{
  "n_layer": 11,
  "d_model": 128,
  "n_experts": 96,
  "experts_per_token": 6,
  "d_expert": 64,
  "d_shared_expert": 0,
  "activation": "cubed_relu",
  "moe_layers": [1, 2, 3, 4, 5, 6, 7, 8, 9, 10],
  "router_score": "softmax",
  "normalize_top_k": false,
  "routed_scale": 1.0,
  "balance_loss": 0.00717,
  "balance_bias": false,
  "router_z_loss": 0.001,
  "init_std_router": 0.0106,
  "lr_router": 0.00197,
  "vocab_size": 5814,
  "norm": "rmsnorm",
  "norm_eps": 1e-06,
  "tie_embeddings": false,
  "optimizer": "soap_variant",
  "lr": 0.00973,
  "beta1": 0.95,
  "beta2": 0.95,
  "grad_clip": 0.5,
  "batch_tokens": 65536,
  "seq_len": 384,
  "train_tokens": 492700000,
  "steps": 7519,
  "dataset": "wikipedia_en"
}
Below are experts of layer 4 (counted from 0) of a mixture-of-experts language model. Rows are named router (the router's row for the expert), up (a neuron's input weights, with its number), down (a neuron's output weights, with its number) and show model dimensions 0-127. Each number is 128 + 24 x the weight over its row's rms, rounded and kept within 0 to 255. Numbers have three digits each.
Before each expert's rows: a language model's description of what the expert responds to; "comes after" lists some tokens at least twice as common just before its tokens as in all text. This comes from a sample of Wikipedia text that the model never trained on. Tokens count by the router's weight.

# expert 67
Middle vowel-led syllables inside words after a first consonant, such as Sp-ic-y, lo-an, sl-ow, Rep-ort, tou-ch.
comes after: "C", "T", "F", "B", "c", "sp"
router:112105095152098111124160146108102130163100129104151156108154096097105105143108090149107114151143104086143113121128089125148156131142104153153101136154156142143103155098091114139121097102150100136156156099158151127129160140139108121104151148151146120109075103108113116152163112105083111147149135126128143148100156110107096106080116123082150184106106149136152146111111142119166098156098
up2:147113111144112129108148156122134180146092113135103179103122122147156145094126099153114104126127141156129110187095135162140110140138135137114122148165114100117099087106150149116105112116146166134142147099110115151145108147132114140125129127110119093122144116125125166110147096116133118130148125140086117120112155174102135130096160140183099165131093167100106152206128120117123142192093
down2:145147123093162149125117153134104118119152116098085069135092082135131141131148171125182115086110061125141118105100119120124097127098125173111164142131147154122126118128161132160103151144155131136154122134157145097114150131139153105128132108106118109126128174156153103147144159112142123107131093142095118107154119086099147123142102134153132169115089159156146173155097095135117137151098
up3:172134098081130119166168126147128122156146135114114168163154120118118147114123069136145122097194098129105106128138167132098120157142091142136135117127122108110163157151138098105146145155167136125110099116193111120112135119122102104130157104105068126117142127170137154130147134125138143135121141163115122142140122125111134115056151120135161121128136154098143134154149185146156153148152
down3:132115155103039110120118140123142150086193180141159148099119164098110118153134102125127127135110105080134124118125108152083113138120122094158118115158123131137124130152116125180125101125136128150137157154121129142137119098088096103081168159120151141153128122167114182134155126132156130100155134126130154153107121157159112143124093119127175125114177111133131128128131117102151115101117
up4:118135120111149155105167116104169150126173104149108131134099103149120129116120145128159076146119109118100148145118156109149174117163124119145059088091125125118112130114096155100129154130100125157131153128150139134149084109113115109116121110120179139065120080164100153131112135131130111168091071158120096137130132120135118132112126124127170133125130156185125132107137124120159132098088
down4:165105088107119101108152116136113190123128087187147094125133132190121141116160110129159129112145174145125139186118112110161122131104155140139145204096161106109174112114121116138129132118093103166137092138113172143141169131098131130114109151160080149113162128166142135113096147140120135118121120141120120117106135155131123126137176122130128159110147139108114131152117142115096111121136
up5:151129129151101121117160169115117106165111127138111126144135130111096121122112125158156174131123150135159102117111103117118102107139082109131139138143123108134089147149102134140171121043132106128078108125158092170116154165098187118127137178124106143109103135102120160101126125129084181142143111141154162142115111152121161104090086135109110097126118113152116121105159115148150138138139
down5:119089147137135142158113125152185099123154146167118127177133171167093115134104101112126149120135142166107133091139133084103122150121119132120135113115083102114137140115112109131159132131117146160119115126093153138080132143132119100120110076100126127139142131138096133066123083119100175081161173142132124136094113143103147129141154123123087139114143133145135138125127123185158185132160
up6:158119106112143161061154143148133124113123110131130097137109124153156115133103154128115139137134112139175064101103123084101140138119141127128103137153127132064115128150099116120160130142125127109103158127141133084131136188086124133105164081092125137131096147105124129099130138122122156171143143134163152135121173136097156123117085110189122143116116124136113134129116153109152195140136
down6:173134118119126100142098141101141114137142133121109114182140087157101138142148142134155131174088156099119120135107157154117117142074121120120072098113117129114137125098121107104136144154111123181092115103110156125144142171126147159106113156149163119114113136150142099117110165122113128134126133158126128145125098125078117147160139141173120137162080129154132179091092110115070134140090
up7:095106144085115103146130110145096126145139155161147126138128121124110122151117107146115110092153107130147161109079109146090120068116118115181113077122143123129127166108123141117055120131151171187145132134124127145108114094130144149123158114143179123154133101141123136116099122104112121106129143066128114132132112105143145168110159115114148108085154117138104132148130109079132078139120
down7:141149162119117150132113160087174114124162165140148139155167183119124115157176154113111137143095124128089127145131125117114114146092134123150111107146085116140118108123115150120177125118123120151113150115121094082137145073109113112119106162136147166110140137156123081132127144156098107123112123155151120128111108107103117146125138109110150125134083094133135137151127159116047064106119
up8:146125157150133126159128137096116183121111135146133150152113107089131124102128115152099130100097156121131139123129072143151141143111133096147110083128157123180130126137123141140143102118142136145127138144138121097138127120128122123118139102085158095133078111080176144124083077134130217096138081139150148120156103104128125163114156110101115121127120156127116178154171117149114118149142
down8:135142151118098114118145126135132105142116115148108184122176075128136154149108087114131123127134182138130119149140154151160137151112156138120101143145124125125124121110129143139094150131161127135046129153107129122142146120069108126115134092094104130107137105069164156113146139151145116109111145104114099083158119185084145143117151137125161177115106113100134141120177122100135124159125
up9:132106108157154098110128107144126162157113091118132127158131090126079115134130137159132090121175106105128092176114164136121144115156118138151118137099138161096076128101147155106083093147125122149177128128133177160141105148135110114151129143155141111145091152083134169130112132094133134153100111106139133172135156126094122154151089149125078165113099124106123136143154127147136153165138
down9:171177145131146163110157147160160149112112132134116151136127110127107150155132148187114112132141162102152110137156148137121164129168128113105132104149132130131137106119147112119104119087149144144149133159095115115133165144097104123120150129131123117143101119119097123129137128116134182136135073093131153111091147128090113128160101202137132143128160152103127099133188167169164110149081
up10:107128111106134157113155140106127121135076148143114084139109141154095118157153110143111122119100126100129111173106109104125120134149151148128171076157123135183110102100112160124157158132116171148104113138146120105099116120063121090164166120159125140105158120119094159110149104179114124137115165057152109140122109117151133105141099129123141108108135106127084140136116110143157124156119
down10:119154141138110137140093073131133107156189131097135133142122081112133121139111167196111122143163135165108151114143144158143153141133127117157197161117091106116131117149107142108133102118133169159113078154146129135125119129094162111110084086149158119133088160144097124124119131122091091104133116156148103127149130118147128127103140126147099125150090129116130146158123121077097152134110
up11:141144114132125098129183119129154127123149145135142124120117102147118126142097167159103103114129085158170148100118145112099137138111092101153120144121109100145140140148111139094135131126149133126161112119142099125164089139145097128150073087187113137134094103116124099131166084125149154132156083104150141096123104153165121085116073121117140133119112150130178102118090098137132083155106
down11:132144126127146146150139158152079136139153128101137149116161172158130155126101149145121129105113098077149162134155121111138113159157129114145181152111123125169174147107106114123103150143126119123151162128116125107111127119136102102163139066127075146140100154143124110144148156147134121149141126121092142124101104126114094088116148114132129152166135095096131107125062104102151055119142
up12:126115125088136095132129105107134146093140124141132102147112134095108141132142112157121157138127113198114129142140085120153145157136149152096154133108135109134113116161076106117140113111166117085145191106155122117137139120123148130119128175075173117157073138102105146112109094166135171141121127089122144146092135142146140134124130072138172103130083114147170121139094123145130132146119
down12:169157140115099055117130143122117115096151117126113104142123183105123159161107101143116135121152104102135146144152133114154148121120113163111132142135135082122119126121149096098132122129120101132107108133133135112135130161168080105165080130089126086091177142142093159120163088156184128150122140156110129128086134161139154121121135153161176128151126122133108129110091114171128135155119
up13:084149108098168127140150113141108129124118142122157148169125111122125154132147115078131106130163124143098115137099176126127126106124087144114159140137141146166074064115149089156137139078066116117154131130142158142144145099154148130147166091121131077137171134116121086120119143146098120124132116098136149113142143150091095150124125147163072104150112130124137119163145135113155111139149
down13:092140122120132114108108124058174128139125151107113117093147134150126134122121088128134119145072151135114102140155146130115103110113121125110173127133113115110092140128159129120132114115090110162121113126120140122139095115084143102105156150146137140096133098116112110159121166146136092080176112138157153106171150132132110120112183159132144056122172190102106132124128143125102113101144
up14:160098099118107151066181127105109138131130095130161133139102119154140102147162109140141159159144134116132161169168113089132144114137137186166099122156169146168088127135127179151088138146154136125146129119149128125154162119075155140120100167130136123122130152138133127134150138148126139136133120171126154120157143142114101083120186134126136172090159122105133152133137105127150101115123
down14:096132114145106102140180116158127114114126160107121123133123164162142135158101147125104094140126118127164131113143129087178078108137146144095156112099093144120175130168083141112100136104102099137142142164112133151093079150129102108139133108155118114170112126130106142164134093108138123118132137146120152167098132119102126166148144127142093141218134112104129086143147120138139123124107
up15:156089129171140074123148125118110123130110162119117139119100109057140154097117124158153132126152130081169133075119109139097105089118112119132133120175095129156134107124109113138056127117180127137132125132113106157099157104129113092113132169134128139112120100091118138168124114127149103123165120109131132114107110086147099145116123120098080106127141127120172104120128169108127120156104
down15:163138161086121129101065086128126132142121160142129065125123148132110143107093134101128205115142168121083135107124157158107109105137120146145177113115101118160113143139112142113122104136154157111151121162105153119089114117154118112126138158156127138105158144143148125131176129104139161135164151141103126113142147114167145151161123147128151098131123189142151116130160154143160130142154
up16:115149175150108120174126071127090143144087140089141118086117138081158121093135123175126085109121145122129160138115140114128153119110149156112109140121129110118122173127124117156101132111097089111121114120164153156157166117100142131103110120099114123108113093125072136094105132192122129128180134129176164130129133124091150129102154134118151120173134117168116138131094129148138121145138
down16:133130113122111137114117135107119156107151095152155129133160107152124091140139078127147129141136166124128169135175109145083138123102138144137128153144148147123117115111157134127137126132116111110111119123175101185095123115185139113111123143141094130125134134144066137135161107196102129162133084140111189164153140080157156160123096126129099136136106122136153084120128129152162160150102
up17:139140137126074126155109147108160106143112055107105086094124085176109115175138126112115134134122085083113127122144127110126102144156077119110145124129089119111109132157117108132126137154121146174106146139127115184164172108142099113145152106118114080098139177137147107176133141116130137087129155113103133091145129140135110127152127154147121111161123118152130140100103108158148131127104
down17:129174136122116122107101116154140137144138145133082144117112127107160112135149158123144116161055103177107106106088130131129129098125118144144127114133126165133094142139125162152175163158130155153129130118111150115159168096186108137141149098068149155155151121151139134162124134142107103112139091118129103074164152121171106128120124120123180107132089119120105148121144158122125163137107
up18:121107099114118143131098093111118118160132151107126092133125106102130108139149091115109102145117120101148072098114125105158114122157105152123103134148131151142125186071116103077066150122151110156109161120127125103169137084139102129120094116141142130132107163185138103153103142138118106128131105140138129103069149180105113112116174130075120155118129136137139127134094109104126144132131
down18:112132130156150090144149141115173147186145171135164056150099093146110115150141094108147135119079143103112109147117112096158123118095119095175123150108131120132092151119099125153103150101127114130174103154096159141100144086095139103134125149152163158129140134119144126095109141096095157132135139131174100142125154113131143132124155168090136097151131126153104106133118136113125122120166

# expert 25
First pieces of ordinary lowercase words right after an article or conjunction, such as class in classical, in in infantry, expl, phys.
comes after: "a ", "the ", "an ", "and ", "The ", "s "
router:113131104127122117132154161094111135133122129113147173100144129097101102098106106119103087156150101135157109166118140145151153163147092150163096137176152152141095150147145114139149091096153097096117129113150103103108155151144100118140163126121113114115123093107113089154106113110126130122132127106173160161099126092094086086103133125089157142106145125155138142147127162123175078115108
up1:114123120122111163127087116129122136147115142149131147100112140103096138117132162112095145063131108063133145169141136103137118114147134104143062166147158141116142133166137100121087138096099097100120124152141117107136111128140159117111123123128145122117160111104184163132134125152137179127120125154122174158112143116119149132130147085132165141138125122142090093088117110136193080117124
down1:152106123117143142111175111129106156133138105077118153135148207116148124141107172128123072111119098118072094099103133105166135118137109114106140108121119150112133117161106161116114095114112111097149144127117176120111138119130101150114116105120128157152138135107124128075155092101116111097092118109121090138124090155175153139123140150111107130160151102119134189117139141119115130172119
up2:151152102113119121143119157137142110130104071178149154116115112088117112097140144121117112106118172114157175174151107152157105128133157096129161089108156119086105158129163155138129101094144170135100144119132147134090172136114072137163140133130132104158142128132140168177117123109112149125164130139132088172152133129131151108153138139095169147123104156119132153145124130103151139145159
down2:114119161048137121120174140173138143141137134107115148114098119138115130144097179133163150093150094104125106136151126112142106100143115113090138147126122153118125107111188119112109111184104100141142086126110163138111123087096126164132115095153130108112140142115090140100141134110107097143138070127124100120138120134142118160094134165149167139138135086089162157122134121097112153132117
up3:111143132185143111129146139125170110129116127117152130122125138131169177105078128124096164181148105165139121113147138116120128129170150134147153153108068161121124159136117093137148125143169143109107108136136144100103141093136108104125138123058136149109140159130114132112095113109103127113135129088058146119157120121104144118129130122116134088122084134142106127133184157131072109128118
down3:122117085158115142087118127134170119147157171116119124107140059120144146170107118109152127150128177108131085138139153134145123107131174108147166133169101087113129124119122055161104159145124151145119122126116139127122111124159104128170136132125123117150124124144085125113123098125107144148118114083129099072136149163148129130131105120150094086137121123121143158129118113126055156118141
up4:135095135125111144139093129111128126160146111155136116100214089128128124121132107105150085166151123150151138138128162179130132197141116156122156100148128123147144123133140089124173082138138119137122108138151129117104145093135149109106149164129149150191135148147180152143141128129065127131147152133142104143144149145096124133141130124132161126116084153122158161114099113149132121126089
down4:111165123155100110126126142130107095120168098213140092152115159140122115099113097119140117105125152138099149113118126109077130143135147123130130127105108154156142120113122065127112116172134120152121126100141167125141135131106116096176148122141108145165079109162146150154146121093103113105124105146084109141107144152134112150163138114147154151091104146082128097145145083091146127119104
up5:097092118129176131118149128142104147137139103151110172124127091087136134132112146142117152094067157079111119093112135112167125101179101127136165155145133124129081144147134076111096113108157137152102159105115114130157163083158144096110093117128130139090136139163121080110113104149129161154138105142138147132105148138167132121153090108121133150105115155112137154092144131118156126147109
down5:126109135172115149142164094068122166112135129217116085146118156192123106104144128135180089105123165143160099110160088118101148130124138113135155149117112133154148135167157123134140142139121126151156136130178135100139108131118135110118119121146148152130113089124148106134148153125138162131124111103166111138107136110128122093139173155060147164113134137121115125122143140118136121141124
up6:095082104158118094140142110145166155126101156140162102142169123136139129137104091162173132130120104115095157154147153121084117147141099116140100099125155164125112121145151105148162113134170123113143092110098127129117148174119118169113168151072161151149109135131133120163150120122133158135111161097125164069098168149127131136117156109097133123122127143105111127127108124116089136135181
down6:117107138117131172111141146107095163082138118136083191139170143170112139110106146090141129120107115099119140109118135145122112140099129098212129107125107136162126141088116111112147143110090144103124115145094160107149159137088134111151150106126095126093099118103155154151106145151141130138094120120166118111099173117145159151147113134108111099122133120168104165141112153158147152118108
up7:123120078153114071130143090118149105105140124099144150115131139095150119127149109136144131104073104126117132120147149148144158122134113128166172154097134154142157104124144158192108146133091143082108153153201171102098160151128134147106121127105158133116134117109109143136147115163146103148133129131128141139139115137098169105097120134125122159175121165120136108164126107181161138129110
down7:086138150102134183151122150102097118123164135122085154121141171143122128157161120126170129107143115167132150152144118096132142086122131133098173144131081061152115154169118118172139095142141121157126151113149150103124098146131179128139131141130158119118137122084133101115114084142147132141092126147131126137178140128101108128146139192142153144157117134124136170127121174125114114143109
up8:118144151141103141144112138148125112156135107077157137146097096114143143158132148103125138167118078130140094134149120147143090118154132116150126125125050181153110137130151126115099114135141122078068148136108135139114124142174101181117145179125119123120070120121141093121131091127170121116178126112138134124119123115103095134119151149135157162123106124140116130163123107153147135169089
down8:123117129123112137127129140094117129130160120132114166166101169152145120111139174092147167100113122092097167154112117080170077158132122128108146133121133145137154128162096109103085126153132137102139167132112143134114118137150183154118111089077122153156142149112130145115124094131152081121134107151099142117116149144121102110130156057140085144113098102147114126106132122086137089117138
up9:103122108121156141143119130094125156148110136111091140108108118123119178102126162152140115141163166139136120110086164098131160112106114138133118119116090091115138096120142061150097143058114139122086149126142154124178144125125131162099135118133104077135126127104126065122138134149143137099113180117124158108082135146119093132100114140143097125141151134136167130105145125120178115160118
down9:133148121131139158111120114148100130147093094190139106137116186096118160119126153104139106096147078148109089148124137117155149155193136123130180157112141100150124111136154106126108168133146120135110140131125158113108154110162121124118104083117143106160119132166151134115130174113142176104149114132127113128102083104172154093078151130124120184128142129139112127136135146156141152122113
up10:099095136111111165140136119117119120175122133141150106106129109170163145157120104148133180136110116132102121135159127145117126151129146136175120115137146157160091171104102138102123113125134149123122109169113126104154135175132071158093117120119175126121156125136142098120115126165069140121142112105165144111157163050102169167154131096129108093150111139136127142120100111110117108107127
down10:156091175081142114134145136096136155110172137113153135142124106162140150125160155132132151060150114143106134128120146026064106097116155092122113165122076130117143141130145134083145143124114150118096120120099109117146087121092103162102146148130153159130133116097119147110133142124112129118086116118141128135140121159106140160147155138130120146108108114129103110134118114145147147119146
up11:148140073145138095146132122160131151139121102146117119168172084123154116144094149100100126143113104121106094140099147138162161187166146144150084134127092133131172167119132130135118136099110154138098140157094124118110131132132147122129133099150107060140134129082080112120113131092099153073112111146150097107132136116121103179084121148108154111125134149138156151127139133113119115143122
down11:109145109096128165108130138086138124123124156150139090156129149101107140124137130133098125105211105094130116121099136133171104109151138137119163124128142132146121197178130096105092099164131141118144120099146108116085105120131131106114135127158143134118105149107117173146146129116118205119110149106121133145080147130155120092111113171158133123153127131151125119127083093113125101157145
up12:128134127131144104128129110144126189156098115148117145128133106154160153126124145173119148158103170161116114147138131115118092111141117147191151147169157133176134130136170051153147130120149155128147101122103129155138077096117086065142121126127083125144101133127123138096108128107118117134146118139102134117095111080116161142135123111090089125093115152132139136161151141126124142104148
down12:122113106125108125130173118122176128105149136170139158160106095125141161144136158161157084129130150135141140106118120161154140118198123083089162160114147091131164136121100119080125108146136123123118134106139150154151143114146133150101101133094114167119174119105166132093132152159146135096120126130126091184132139128129138144121117125157128123119096161117145142132126107075089131164078
up13:161107180132115151121129140106127140100119117126155157133153122149109079148136141089078126121129123103106129132163153155137118124105105160132137118121156137155127156109134097128167109151133108156106128110127128130104102165109131113100157105159126112144110123151200098138132133134165159136165095123132066125100105071110184145116112106124168085118113109166097119116111124089143164122140
down13:142169141141138126126117088157093142113114103135140109110069114119083113120163121127137110119061113114138107111085121118142138128095141111087159104111099121097129132115133133102186121114097124131132141077129138141137116120113133142122146138141120145147132115119073143156077131137128127105112122169108137132153132131132118126151141156153148074164091144132119135189114172106052142138103
up14:100106070137139136086134134132129103136157159090111145155118100156132162096142123146133107152150150095144136109131091141147126142150105115142136130174137175131100136141085143102148151158155151094135111139085142121136102102155117086077089102103177105149107121117090113166119142151144116137135136141170104092124159122141140156096085148094119109115142107155117155143129130164133104152097
down14:134143174104164177149126104109111126090120108154150137138109122126122152131137164114127122104111140174109096166135098100130145149162152160105135137100160131111145122115137137144144172107128135159077102101108131104165125137165122119127164164098125129135119145087112131141160129141073120135193092133158104140131127115135126164099164155161107151098171151116103121143150139133076113165122
up15:149130107152133132124118125134121131105135122109132085140122103084121130110100111140110134109127139121134047132132136174146189126168095090114130137158111159144140132160190185123134104121108179145123149124082120140104151133156086146113098152117104124118147146130113130137112123123145138152127113083114163133119133138120117190144094132132108127111079076165157138123167143144139122148144
down15:131089157118165153086096140151108125088118115140151156134114152174135136157133135138074127128167139109142120107178135084084110133124142094082091091118158124123162117108118125101076084160159128106144114118156115150129118137159155154145145131123150104109104142116118122151158118128114132146122116101107138163138111143132172149105145159121091151165167162135076104132131109132144151163125
up16:146142158122093122133173112099117089124142105094096163100122134151162112122129131141120121128090121142100147107134128168125138054109133100117129100141140116167163130118166129100131110111160127118151143112136092104136124131152149105128121176101145167117104124129138110134090130164092148106131132060140137154142091120155161115125097164123166121098100106123128185146117080098137090138136
down16:140154128147061139114145140145085136130143079126099127115063104119146117127145166117106092093107119131138118142136139144116168109136167144101147144124115140138142103104150142078122146119144112109115126107119137156135183174146129122128074153121133127105155134094124090126108105135125119098107145142097097175135120123123143133083119164132140181102147117119145111145175092090160099137105
up17:092165162087127153127163138167114131123117130140111129092132115120136121203160091147138117144141118103161132163151156113143123139157111115115130108133165124123153056086175136136121101117152149132109147126160135141114145131125097118139101188175120123142144129127118124144122152117107130150148142127173136139169133149134143123117132177096114126147104110106147094100072162115134151165100
down17:109118127149144120160143140147138158103156148108103192103119167167119138153158188111149172157140175146132133156087108103129119163146141126113120117125099127146122161084151141119138121151158123134115108129140126160146083112140111106106122109087156116099157161098129156081116126165118122143099106102158125133125095100108136153124158093118160142166104160132139137095088109148152129158107

# expert 50
Closing pipes ending rows of election result tables (Turnout, Total votes), plus year prefixes and word-start pieces like Progr, institu, cor.
comes after: "the ", " ", "0 ", "% ", "2 ", "1 "
router:102145092114121112117164163107105104143116112124143172100157129106112099121100100152094113157156098113162117161110106147153148158158107148160095154156162154157107146137114119144145091107146089118124143114153147105093159173141099094160160115121138106102096111102100097155121101098104094154120139108135152166095131100091108113123104139089155137116113140141150152140143156114159096116107
up1:144116080119128122109102123117138112134090139141127119117149060158126124127092161138115100164112091122157134098157138085099087100169128126144085121122112127120161210142111126177082132111158126166131121142145136079128101148130106106149133100151170118096124126150141144126148131162125125129138110110118094120085107115097107130130117108120149123126165132129114108171138116160106124089158
down1:158115108150115130119162144097137116163160141117110129101157115103114147153166165112133135122129168109143068139150128104133127143158143094169150143153156150138095131082102106141150097107178122149146104157095099133141140117132144135126130094144134148152059181116148158089049143097131087107157145140104104114118138111121120113120115115123132099131117137126140112108098109107119134098147
up2:103089135132100132129105114121109114109107145086158174116140135111106142124117177163057138102119087120138122130122149159108101173150121103120138124109114119062109148131126128127176163186123107131139161121190162113119122130123120165128138131149096139121124071150122108083122117164118133114166100151133143112130143136114100162111145137105145122135149129127111123126160156139189128126114
down2:097121099151091121143089142125157141143157161108141127146079128096163146147121151125141152114150178143138116123154119133118141146119145095140103103100087108110134137109110135132129122128056125135088103181129127104125144079110156124130123144129108123154132109094144142150152155089103110094114123150101123111144131122139105151086134139097083149132145119118114093160212122176117119152115
up3:134109122151140127140111147127157157126109135107160101112202096102148112147122126112151099150127117099175152098094097163112106156169117096100132104122131136165117132120104153156140109104132156126104138133178153138126108149158093130168129142072130166153106114106129095091158141109094135149159139110116165105115112134119135129130204134132135161105152094108130138102173121140137144132124
down3:124078122097120152135088112146169136126147156132147144136123130126161116121154119138124110136155141111140123077143159103101117148155134090166164103132178085179159150078086111145097099152139117127099120137137141103124128129127154168121106099145123124133131108166140135105134129142143155062129104162090145078190139130124105085151107133095122145140121131122113126162106113123120126096109
up4:105147126115127125137105089143098137156112143078110122116125112147119124122096126157148102158118141102081108139122131109137154155171142121108113138146128131130152150128124151139073100131159114144148144126111144101159140141175123144095113142142122141135141125172136137158082154122152104104142120108107149106099175105116115123136113115154156010075147148107130092127114138152130149141099
down4:152119152125107110148138085138147140148107104084120117154109110160143107090106145118114145129181139131111110170141125121158075139117158142103131137087110150127147115156134169106112152125083155118137128113119140131155113076088094156110116122120108108166180122111174117154091145146124144107156090158152156127171122135112098089118111112098146140098138103149138120151103111174144097151099
up5:135089147121136116196117139105093147165105112143083160124097092158126124141133078127161142151146132120167118090159132155145102111165125115121137114136166135113120107144140100097132132082104134090131090115170137125091122084148156104130115163117128130154101079108157131151118139138141126151127115098131154113122175146122160102122150164085136102132144133141132143127096155184158120114110
down5:143107143148127148094134115125112153127090144129145138136130122117097133117132140138112128097070105126101155138108074114123174105114079126159131061102137123121143087100165150120088114107175117128123135162109134084140131159111128141106146124097153137145102104127133168159082149118130128134109178112159126109154106088154141186155116120137131137155169157134115155101146150094126098111114
up6:141108154149135128104117101129123132151108086116086131117115112134100131167108156098105140181107166096114119138132113126156166140101100144101131118136128160142171152119128161078139130117111088071115106103139140135097137140129135099141186108162129154112130102113070143154154090149175123108159149147125185131125182140102128101143156124142139141099127127115119116130122148116112183127128
down6:142122157099146088108121085070143134122164126143122122134113144146107087123170139177144120152107123146144136139144126085177147121163118113167142134119116160103109125121149130095167186146131124163138155131179134116125112089141158144156058096157132112128110128114108114134130180112121141140088128135159113111136114107103107129142138090119111114164134151147109123117126108178172139145141
up7:118146168113067127116108162151094150151096183130102121118121116149136112127114153126105106123115145142139110129102134149122137182133169123161195139127126155166145119133131120092150165084150090208104099110186095140113114137134126086149130126168136114125150099129076140107097118171144139137123129100134126132123113113153136116124127110112125123110140128091116151129122111102126094132105
down7:164154122091128109093100147134109168162119119158108103105105134111159095162123150121125122129111109147099154144095109118108107110161157095129162162130075158139088182133133141127133156108115152147117104110169091097142117107122088162130148147116149143163142101136154115102111146114099108133127150143141074102140160114117127108105164095119156106115119163149129154151088163140080125138112
up8:114106165093150108142130113143134134132128137137124122112088099141126102120075089152088159144163052064098104132188131158154126129130149140126103169142114127127115134115102104128109110119135174056090136092093141118079165090130122136124114139155173124121138127130110125083136115146123075156119137137129131157122113146125138126111137135106134132154126138121140176107124129130120143111128
down8:153204146098143108111153156112123104168129142113135105164159137174115184122141120108112118122124140122123148139114137159131099170068180100111154155121118120143128110152156089187124161110103128145100121115159121137101120115088118151146117114168093102095134120110151147128109140110116133147115156115101098110131131149111111154105132147137181119113112146095152160128166135134099111150127
up9:099123100120119126138179091174150131113145132140162154111140161126144137127147125144131161075148199127113115122126118116122093088111133064143110142155160158145159123130131104118147126109111132084096150096119110129131123144127097123119093192119167117095136114094124115135145081154155123135105103132131121112126112132119097113111108150139135112135126098148152183124106117188129139123077
down9:112129148113084114145102110144148147102113082135129117153176153109122112158144147113145142154144122151131132109122171139090139087137152155089155090104134103126131129130161132118142134094126130137102135122119132105091134119134159150123142124142163127150105124127139147113108145111091116197139105157132110117109175109129114126108119106150177148109137099199105138165077143078151133067149
up10:119111150145145155114163149148135141147079130101111142069099158117137160079097124114117126180095130110101126151123153117078120137133162167104129086111147127113133141121114130121140110145117132130186135154158123124101124160147130097102106084103118107085148105133115128127119191133129104146147131125168145118155140153145078124104155120069133112110154152111102119134143110119164162147107
down10:122115121165127160127081136129108142096125092147145187134104101102152111093132118137170150117139122118115083144130128137091118140106092117170123161097106147107131103144130121087139178125115121157112143099126134145152137133139096130145065137152118127114175118099121087123117170133191153148120100118132106124160133131142140102131111113128162151124142142070107159128129120085107151180105
up11:134177102126132136075154132123111159098116180092172168147150117114178106143138141101141123155140149123133142161114203089122131140140113115137138104101144132126128136141133097178154129105129177126141163148129128145114122122132151098144107118149123093104137079149072097120113159111118120143108179151124141146113139169139141119131083128127107140155150098109112138161163150107118151113134
down11:107113112130154132114120109116109105142167135170124101097156106126129101119122124154149130117154092167129096117147132054100088134154149099153138174139131097146128119142112116126131116089158097144145131114096138128108118101184113163105117148121148080133148134088138132146121128130128145120137094106149207118087113117143113131159135142109082164144112085155127080119102107143108131106152
up12:118125136128132134132157121125105151128141129151141137117140157096133093125055169146138112114099150137123175191104147134100117138134175111118105137124150103137122077056092121154104115116113115116112154123135097110158153121113142140119173116126099133130164124132121135129083148108125168075127153140122107123140176144143071144082099145125120117121113075138141135137105162144156124122105
down12:134123112103145114146109116158143152136135133133138131140093153147117122085118121110155140145156111139111100123133125148144158140121132089126153120101088113158184113133160185136132142130124103121106150072103150127157152118061105125128139174127093175142119106142169180134130117140143146112126120096109150142178108144082119155134156105147087152157133127155108114121091148180126099124094
up13:105101069135137112106119150132111117166133129099092142148169118129147126136145121141124114126134093133144177112115125115166102175104105167107087110127110141139118180163186115107107114094117097156112108136103155097156113194123108137132170103116139117157149105139141138153138098138153142129113098103143094131103092144082102095121115153130139153124153141106127116155099119107152122169156
down13:125124117107133077098132131122112107103120147139137103090120161149126146130063121069127107109100159102108126118154148097128107131090135089125116087163131136119155115152113130108117157116163120100130116129140132100174077128178155106137137143124096154133141104162123152098151081169105176111088153119135108140141142118177105125086150111125115115140101091141146146126113095111134095143132
up14:124152079096127124138106134140117129118142090113100127120134127122141140135133116149106161085159092137105117097162143202106103181117110181118146128116148141088126107133156172132127124170161124125185165106160116113127118114111136143147101130128120147133116096090098074160149151102109156127118162107104157121153124127107138105159132139134117098096139145091092145091148133163137109128155
down14:141125136143121092119092139125127143110124156147143120120152157136092132141142119173116126113112107115166124120135118097131175095117120150085115143137128106077134104114098137143145123204123127166160083139140175158115162096139135142106095128090092140161122123104143095106160188117116076110079111148162136116160113098154114116133146166111125146138148127123117100100145138125140129131178
up15:100096107150093106142119127130119123117120130179122109085123131150157076139090140147135126169146142092136157155099068172147138120126130158105115094125168097142106129140139114134132164141107154104118136142178076154119167128076113139099126153158145102149143131127107135150148115138083123102124117103108134174167144137186130091112126155131130113114135164129090116149143152116129106135105
down15:168158129136137135144128137166176117102127167128124170126128168169163171118146118120132150128096132124132127120157084127134129112161150116137163131126085109138093127151075127120118089147114077129083136105156157079083129153123132159110165111090123166180148111095116153145128128096136130105132131144138076112145116114151131132144150091109121131147129107110145126168136133169133169151144
up16:119162132112139150103123137136156098110137148124126121101120134129134157103152095173116136187148134081118102152138125116136132137144123105137123118130143110126126110144130118126141136105121074137139119120189137134171177142103130075115127110142148131090129154106087198155167107142162085111154167131146121153091140092125116190133099088101116120104115152094147109126114128110142168153138
down16:129149140115176120136094134128143144135125130131199159111126162066139129130106151139141147138131151114149109172085133138127114137154113158151130130102110160161123140099157123075108117152121094137149153140169111113135196094131095132170083088123145147164142132140129103100100118103164123117129133114156118119179143127115152127121182112143128126156141134125149147122112160162132080128128
up17:147129147125157123138155138108150109093147122079140144108125105148122109146126137092131104093131128116135090122150152114137101119169125143173150105129133119114131151160192141139181165117169124147082093163148128099129146142124097115136156099112074187109142157109117098141130143131081187123128128127132094162096143151169113119160148179138145155113145129147142118136140128157121121117124
down17:139127135118162115128161130133166179144125139132109109114084109141097150112141083109126146125103150140129107121160119142136114117088127126183146132120118085137131155074135095176124083099131125106101129110127095124153110154133122088145127074181098143127149109146117113138131144096144140090152135162143092122164114107154135119153109143107096107148112158094138155143104181164131164092140